From a checkpoint of a small mixture-of-experts model trained on Wikipedia: 256 experts in each of 7 layers.
Below are experts of layer 5 (counted from 0) of a mixture-of-experts language model. Rows are named router (the router's row for the expert) and show model dimensions 0-159. Each number is 500 + 40 x the weight over its row's rms, rounded and kept within 0 to 999. Numbers have three digits each.
After each expert's rows: a language model's description of what the expert responds to. This comes from a sample of Wikipedia text that the model never trained on.

# expert 30
router:456548441518528417520522527582480514479521529558467504530582544476562543533448540559461495488548504496516557527525436506460437487490496489580460547482507454427510503484482483445477492537486401414497484468543536551554511490527535529450483539528493566522461413567578504559475487488480533572425484538520514470534497514481458439490506531570529492511571519477566546500516509483472482518545522487467547513517456510536526520506459558505418515527585468463549498488509538492459499513541510
It responds to: Lone space tokens before a number or amount, plus currency signs and quantifiers like both, either, $, £.

# expert 37
router:579449437500562514466507452549489556548502429518537471462502394550469555522569517498465512548494541502500497535498541512491510447486542452476462529482559485551512553453561511471473517507438519498510504435563465466438495509486530442397466513438575463522468484480476498505448455506490508466578512483598501484534473509516474554508467497542502518622480489479540557485548502523508478570411462521508479471524495465556446508519540428510578487460550494511467565539489521494448480581491481
It responds to: Words about competition outcomes in sports seasons, such as won, lost, defeated, winning, qualified, relegated, round, team, first.

# expert 7
router:491476496527540528414480436469575494480459488450472522568531447478473493526496492488498503578467492531473411517528563455476500494478477529504544521541525453476435472494531442454512557501499409536556465475485492408504506470489561537476438610471536617430493619574474522475497524533461512559535533542506518487509503538493477469505593439519474483542510520412492542561482584417461479534500581507524519493443563533478513532452523498513432536499509517496478529563481544475471493494508514
It responds to: Location and direction words in road, railway and place descriptions, such as north, located, station, Route, runs, passing, terminus.

# expert 15
router:488533511544422499520547475449623504501513535477484472489528491499453450466542499519527514503452550474410478493520467469544428508544489535453554498521508492484539544528489569436495606537454525450398494566511504484512485513534489523486507532532501418489491496492510480419591527448461516462449511503545522499529467564486542488516494563497537561449453483529463460493466422460463468504487426591502436462495526513473457431522441412472517455514492468480477445467521483525518477473475468
It responds to: Commas after place, person or organization names, especially in "City, State" pairs, "Name, American politician" lists and dates.

# expert 38
router:464502455508515496509557451497478530458559528421556499416494429496519585471455515513478497470443543525532461458487539562471415543520486504498555533492484524519502528530479535414533572545499574485482515502453471413443464509572512520559584514520492547451487551441428523506490610445490536537444466467516482478534537495505512486565483446532509500524460451475517528478474533507474540514522477530478498416505594484496459487470517482511457506472569548499487536552591465505546466538460529
It responds to: Numbers and separators in sports schedules and stat tables, such as scores, records, attendances, bullets after stadium names, and headers like Stadium.

# expert 0
router:557521512492542538496463428526570505381556499413477490485441490468455539540496491506526435470509502493546516394544502495523605522593537489437560572504600523502564472545514420480476539499519495539516523534446512503575506486540447482517544494450468516469474513528545550476500494485459406526485441460488511522458469503541498496529529519514491494547513572523502511478495507540526506492478496483572491505538500555474466528489536478577459560542427517577505508461570475504503493574476453
It responds to: Sentence-opening or clause-linking pronouns and relatives that start a new clause, such as It, which, who, they, This.

# expert 54
router:537473469486512488511502478442457514551490471467501543538476508496506513539498555555517494547492488553517550533547458493481472520471577457485447549486529531522537536566472479457420539484546357622520594509560581515503437530523594478503497428478525555499445458530584492499509509551495465528524430523532548554551473492463475500503522509460488446575552551514457451473535525576545460511478538517523502524428433465513519441535478512480524506485522524540517449511577446520523477494494549
It responds to: Auxiliary verbs and negation within verb phrases, such as was, has, had, been, not, could, would, also.

# expert 5
router:471522478539527555480534531434538451561518525465490450512464517483470533459492508539410514522482491546486509503517434509545590475527571488426463526552461474526562514542509470543489465467473497512485490610520547528570510445518443482503477496490456572550486460484542556521518512474497501517500507501519511493509414552512478518520490592493465525529586565514537530511521529545523455519529444460453502488474492511516532480497596453571485500551524526487574471579492461492520485538509550
It responds to: The words and, or, but and list-separating commas or semicolons joining items in lists and clauses, as in drug and alcohol, create reports and receive.

# expert 43
router:500471519499431488417412471465514553455420512500501474496537546474491528506517545505484413479543469492494511503544571453508555485542461474453523537494448538417504492538547444455524454498526484481569506533498506451539460490511513438506459532418493531488563559541473473573459522460487534527508475566506496508548523465527514514508538434544437491525479547531523521555571483480506491550501560538509488469420534535463604508461518498438482529462552546424498502546497482489497538427431527
It responds to: Nouns and modifiers describing building fabric in heritage listings, such as church, brick, stone, roof, arch, glass, moulded, gables.

# expert 50
router:504464477544560473518531530445487445594551418466560398501531526501522543551493553526531506506476507507525476439515544514479459539485469519499460494551503545519531573517553469493536578516506499473469451553454505475562476511463456477521517408528483525484485535517518490384475523444481477460564510476526436535490514538451524481441438606485484490533557493529501526467481522495522570554496516522507429469500578470509563505474522462456595554435400450478386536522531516517571527435520466
It responds to: Percent signs, closing parentheses and punctuation in tables, especially election results, plus headers like Candidate, Votes, Turnout, Result.

# expert 49
router:542502501467468417474549480535557509470439526484470495476526450457489444540489542417512516486419502543498479519516543491556497479562539446524441480538465451483455526507397552531495500592555564471492511548480524475547524558476437414540506554526543539528623518520537538508514488425506594512482467462497441509554518524554484532507528515505469500495526550501554469507545501558459450502467493482456424428436500513491539479525501445518502487487580524502412463489471405484503490496447528
It responds to: Pieces of place and personal names after a short capital onset, plus hyphens in compound names, such as New York, W-ies-baden, Den-ver, Île-de-France.

# expert 18
router:442573484531400516430470494541561552477471488477493543517511542452504588450484540478463511516471477521502483509508511430490444465528510546503511596511474485480451482505470433501515507563539508496515442578485449410531521575550537482535448596457489543499459567424472533511484528473500597591467473528490509492503528524571488471534519434501489480520559471470528553556416482469466467535516546490495541497439552479488516548487507512476441557472512563503489523549501549517484473461437546
It responds to: Place and address words in location descriptions, such as St, Avenue, Road, located, nearby, northern-most, often in historic-site listings.

# expert 12
router:496536516464486503516486405528460505496494465534453507537502463463468504525478494570473463508539496559553449537500537536491483431455549443480567504539463500390510537564479506554500529537561473442434502524510539470546552510493528547484489471482493521468564470500464510437542535551590516514436528533545467465511489568571481529505477503538462411544502497447467465462445531495470493541523448431582473467509439484543542556484519581498521463451459517427457484447525498450455530428442488
It responds to: Line breaks ending rows of markdown tables in sports, chart and election data, plus particles like up, down, back.

# expert 17
router:511531459467519477448446436551556548544561572480557504519477496518520460477483463555517523513525509570560520479465439497526524490526490493499554536515451461536522537483553530499459605474477445474507483506565462487536527513504509555478490441521475479473523472428535543504467523477471487495510531481562506508458565591463469530461556500524481487528535517541517542510519559513505497520489510608457462495453572528467505509513472514436491543461540450560456536422464538545473544518510467
It responds to: Plural endings and plural nouns for groups of people or organizations, e.g. companies, Spaniards, Penguins, members, students, often in team or nationality contexts.

# expert 21
router:560509502477501483541470486477450564513547580464501501533437526605477467538488543463488442496498504470460537520504502516494512506500458514465500505425596513540489494512512422542577473548482499498485464427543504440497506516477473530438508451461551531512455459593506490474471542511494439568515533547461473466478484551536498476470497463485502520473526522485573525511494557429459544518524599541505535559505458558437451486508559470409430550468484564537496512568516570494397467508513452
It responds to: Technical and gaming nouns after articles, such as system, version, engine, software, game, player, form, set, with some math symbols.